python train.py --num_hidden_layers=16 --hidden_size=128 --n_experts=128 --experts_per_token=2 --d_expert=128 --d_shared_expert=0 --hidden_act="squared_relu" --moe_layers=[1, 3, 5, 7, 9, 11, 13, 15] --router_score="sigmoid" --normalize_top_k=true --routed_scale=1.41 --balance_loss=0.000191 --balance_bias=true --init_std_router=0.0243 --lr_router=0.002 --vocab_size=4655 --norm="rmsnorm" --norm_eps=1e-05 --tie_word_embeddings="early" --optimizer="adam_atan2" --learning_rate=0.0015 --beta1=0.9 --beta2=0.99 --max_grad_norm=1.0 --batch_tokens=[32768, 65536] --max_seq_len=1024 --train_tokens=353900000 --max_steps=7512 --dataset="wikipedia_en"
Below are experts of layer 3 (counted from 0) of a mixture-of-experts language model. Rows are named router (the router's row for the expert) and show model dimensions 0-127. Each number is 128 + 24 x the weight over its row's rms, rounded and kept within 0 to 255. Numbers have three digits each.
After each expert's rows: a language model's description of what the expert responds to. This comes from a sample of Wikipedia text that the model never trained on.

# expert 3
router:158114152115153127145118091103143102115143133084170099169115110141145131097179132100191144127097159130121140135155151158122128122119139114132159139155133099138176132105137118090122127114131161169152102117146159126136147115120096153116154178132139105133091115092116122126153135089113138165115141151176144113152135167138124127117128121129140181119117126200149099130166130101155143168120
What it handles: Space tokens in front of digits, mostly in tables after a pipe or comma, like election figures, scores, years.

# expert 33
router:178152154148197150137073127113140128063108105139159156139130116153129090101196134151170141138088137106162139111114121131103132112149110142123126163131107119162158136144129090126124136124131147126156127127100115094135117160100140123170132141128095111177119139099148115095183141101093098108116145149130111086155112108151106108141119132150127128131109149147109150159151103125128114158130
What it handles: Month names in dates, plus words for birth, death and injury in biographies and infoboxes, like Died, born, murdered.

# expert 16
router:144106146139160171129075115084155118097144062127165127142158125130119091097151093112139106138113126119111136144148111139092124130080119137145149123144117139170190084107128119124119106129115113165142100143136104096136094136131122115125146163109153106138085151114097109147194133121125129145133132165136126108148104158151112121118122074172168144147119146181138108115142101136118122154115
What it handles: First capital letter or piece of a proper noun after a bracket, quote, line break or pipe, such as A(ustralia), An(toine), N(on-ranked).

# expert 6
router:142137170120135108144097116132144134127124085129182109109131132156135133122169114096155139127108167122162148117156115147078133093125128155138174144130109130137171122154125049151105141125126123130104123127103090102130105167125134130112118148121116110145073110120134116144154149114134129133128133094135131153200145133181139109140147116150134138103120124176148094135179133117199125117128
What it handles: Last digit of years and large numbers, especially four-digit years in lists and tables, e.g. 192'8', 187'9', 22,82'5'.

# expert 17
router:159123205126143116166081105120183092119118127121185055137154133119120115119165127118130146133109120130122167106122131142087135079144098113110138121120148120134150110138132087129142118113099113120174131122134115108119091114142126121116118147141112094130067127119130103102156125094121144119140133127116163103201124135170123133142145105158151152124120144167150136089117144113157132117113
What it handles: Inner digits of four-digit years in dates and biographies, such as the 8 in 1986 or the 1 in 2018.

# expert 55
router:173114154119139114132122067131154076120154110077199114153103181132116109107181144112193161129100113134152181105121124139095129106134143095120152138122130129159136128142126098104109107124109130111161117120116135101139112145122125115115141157113144107150077096118114118093166108121128119130142119115157129152177130147164146095112101095136138158137131127165152122142145133128158141132156
What it handles: Line-break tokens, especially right after section headings such as == See also == or article titles, and before paragraph or list starts.

# expert 49
router:134135150097133132160091073096162132137110117114184136130123137148122144117150125125143116098125174114137147126150127142111135096135167114139146148128108121159195112135149114144124118119115161109133110149107103097137089162133168134104106168128129108162069089114130146115195117082141133118107147122164134122166165154159153126140105090130137141115128133156173137104172122148134144154101
What it handles: Final digits of years and numbers inside ranges, parentheses and tables, like 200-3 and 201-0, plus the ending ion in Battalion and Albion.

# expert 53
router:150097184090159128147063092089179124154141131123179124123151120126138115136166124134151113134105130122117145097104127124079156083111136124099134145101127103152182106138118116107117128091091145138112104092133112129127125135108120172132129143112117124162098108117120116126165131120116128142115104164119121105155123108146133143106136111176169165126113113160150117091149107109162083164092
What it handles: Digits inside decimals, percentages, large counts and geographic coordinates, such as 55.66667°N, 83.17%, 2,988.

# expert 0
router:131117166103180115183089122137157112087114128127208134146133105134113081131168132142162136156116138138138147097139134150096147124113162119101153139149133112183192112145099129132146138112131157127105143127163114129124117151086127149116131158149156116143106122112117127107174132085120132153142140165164153109171116144112154116132126091110158158136145101157118103143135107149150104136109
What it handles: Pipe characters dividing cells in Wikipedia tables of sports results, statistics and election figures, e.g. "| 2–0 |", "| 1948".

# expert 34
router:163114168127164116148086109104167125118150086104175109147132137113112116100166166102191137123077131159119144093119138133116157052123135133123157167120128127184139129101128127111121103139126140106118107122136135115149121154132093109144115142124117101108072150140125140142164138111098122136113145129162135140157117106121143151117142133113134176107079143146123098126140063130144134146156
What it handles: Pipe characters opening table rows and single digits in tables, plus word starts after headings or line breaks, such as Rev(iew), M(any), H(enry).

# expert 30
router:130117185121194125147116106112138134126111072100153104113120140150162107114153157135134147138088125139101151107120119132115147106111136116118126135104125111152165134111113072137113111135116139121108129121144157112194137161121132136142110144141154112141090109095136107151185128050108092134152124128123117136152137161142077112129112102147112140122080130183125128139142124083161152146114
What it handles: Auxiliaries and main verbs right after a subject, plus infinitive or prepositional to: were, was, had, would, began, took, "appears to".

# expert 56
router:123121155108145138186094099092120119136129125112188145167124116161098112130154132122151121119095165169116114126150131156094130129137133166124145147138142110162144121136176114108147146126116150144133143115105139074146104143133120145126111157144124111162062112143116146138187120112114159130161132150185138138181137137153137105138107082147130164115097123163134089132159157128158102128146
What it handles: The word the after prepositions like of, in, at, to, introducing named events, places and institutions.

# expert 47
router:146128184116162131187077101105167108130095136108199125120164137146087121129167155106169161153111122132121144090109109085099143134143112122145144144091100127164192113124124112120127127118141107114117151128105119084124104144092101148137115145109131140127094111117149115147159153091103106098126124109146119117169117141121162138136129101159159125118129121145156139161123098141164109124131
What it handles: Pipe separators between cells in Wikipedia tables, especially after numbers in sports statistics and chart positions.

# expert 19
router:135117174139167121136111094104165126124124127122198131144132107120152136139161133082153127168114176129129153119114126132096128133153151128136149150146097110183201145122160115114112124151166139130088109121107133095126122149138126152147147171126148117110103112093111158094188116094125143110155105168168104135157111119147122139145132095146125148121113146162133113156171102100139147133129
What it handles: The digit 0 inside years, times, dates and numeric table cells, as in 2-0-18, 1:0-0 p.m. and lone 0 scores.

# expert 46
router:135116146100156100160125087119134124144110097101138106156142119153125083110153145120144105126121159169121127108139135092050133097150168098102150135156124127149176145125102149123125130123106143136153088111125116091117104141146131158119148142122127106154080116137120167133173148079116123142100097122159154103212135123125127098114128096151126148154106115122099135151183117129133129130121
What it handles: Commas almost exclusively, especially after names, places and titles in lists or appositions, as in Bowling Green, Ohio or Nigeria, Oputa.

# expert 12
router:158099158120178151148117100109144131118130085118189125153109124151130126140212126094143144090123173167110131123114140148084115096095139137095124135116095122154144103135178120127130131122117128144128120129116145093145097145089116135131130148127087113129088111134120128141180098079133094135137098134159148128186111140146132117153143104122159156144138143160122139124163125116145088149109
What it handles: Line breaks ending list items, infobox fields and table rows, e.g. after "Edited by: name", after a year bullet, after "| 2:50 |".

# expert 23
router:121124171106188100172128113122140120104157084103181121150132114098131119117154132127142108125087149153094104146134150146106116102117144117137156142135115110180161149140118100097112115139143157107120110133108134097160104165129097144137140146138126110141086129096139112128176115096088111149078141147123154118181143122127134134099140095145159175127114129178111134136154097136162086157148
What it handles: Sentence-final periods after a noun or verb, especially before a line break, plus "in" after nouns, as in "76ers in 1985".

# expert 13
router:158119176134145094157086073120145112111118102114160090146131159155151103108137153120180107101073153151098116102136131115112121082119125151152145119104131122162139127113104110130101110152112118132136121110096141123143136148130145163116177147113151123118112149095138147152183107122144134143097138174129138135162113132157138095136119115146134155124128143214148112125164122112181148127118
What it handles: Single capital letters or short capital pieces inside acronyms, codes and coordinates, such as NE-S, the N and S after degree marks, W-R-C.

# expert 57
router:136103152103158131156104093076142113113109147119163106148118109150128099118158116121131131142119151160137130143153158149087117113105137101090158116144142123143172117123163128139124127131105146130108122151105138072134129148098138116125147164121105119155060142120127134113191098064140128144094121154124132097180138142156167165115092118156143167125107150155150109126149091113156115148104
What it handles: Capital A or F in tennis tournament tables, commas before years in species author citations, and some sentence-initial The or the.

# expert 36
router:159089158136164113178107114113136094114084103098178112151101116136134113105141147078155165139067164156104137089141134131096134119122104127123172175111128121139178093127161119101112130125113132122127135142082130118135124138126143167129118140131111119126077125133130149125175111069125135143149134134125116132158171163149111135106117104154094154136109129156118084153119108092153125129127
What it handles: Single lowercase letters or short onsets starting a split word, like m(oth), h(ockey), v(oyage), plus bare spaces before numbers and units.

# expert 62
router:150141132104143086176100106121159110121142111115156137118114120153105104098197140124154116131072138125167139142112136109125118083130143124129116134152110091162147154117145100109111145141146158106110145155114094103116113135115142148117156181116117121137083095126137134087162127110160121147134117142179160113200160158125091130119158099169142152128126124152117124141150075121131100132118
What it handles: Apostrophes in possessives like Vienna's and 90's, and word-final pieces in names and words such as y, man, ney, ter.

# expert 52
router:124133168142150099167119093103159111126121068097172104164125111163143094121179140130153157166104137135112153116127132135084159098130133144107106148179134153170161124106126101120099100103138132130116116137125182112140117158130088098115114174129121142119111116088162123128193105080133114135148146151139100120159114149116133115138133102154122151113115119152134094153150124130148107151117
What it handles: Colons after infobox field labels and in time durations (Written in:, Size:, 7:39), plus prepositions to, into, by, on and == headings.

# expert 45
router:154124158124149124129057131125127112091137127094166124138146118145154120122166152091153108158107166135138141127105159094117139097150103141142163170109139144164148083112142145145076131130117153082120126117132115109149141135107136156141135145160144115123102134119123134124203138090104094119113139113119153084171107121137105129147158099156139157101134122145137117106168076121169142151103
What it handles: Verbs right after a subject or was, mostly past participles and past tense: made, produced, received, released, served, replaced.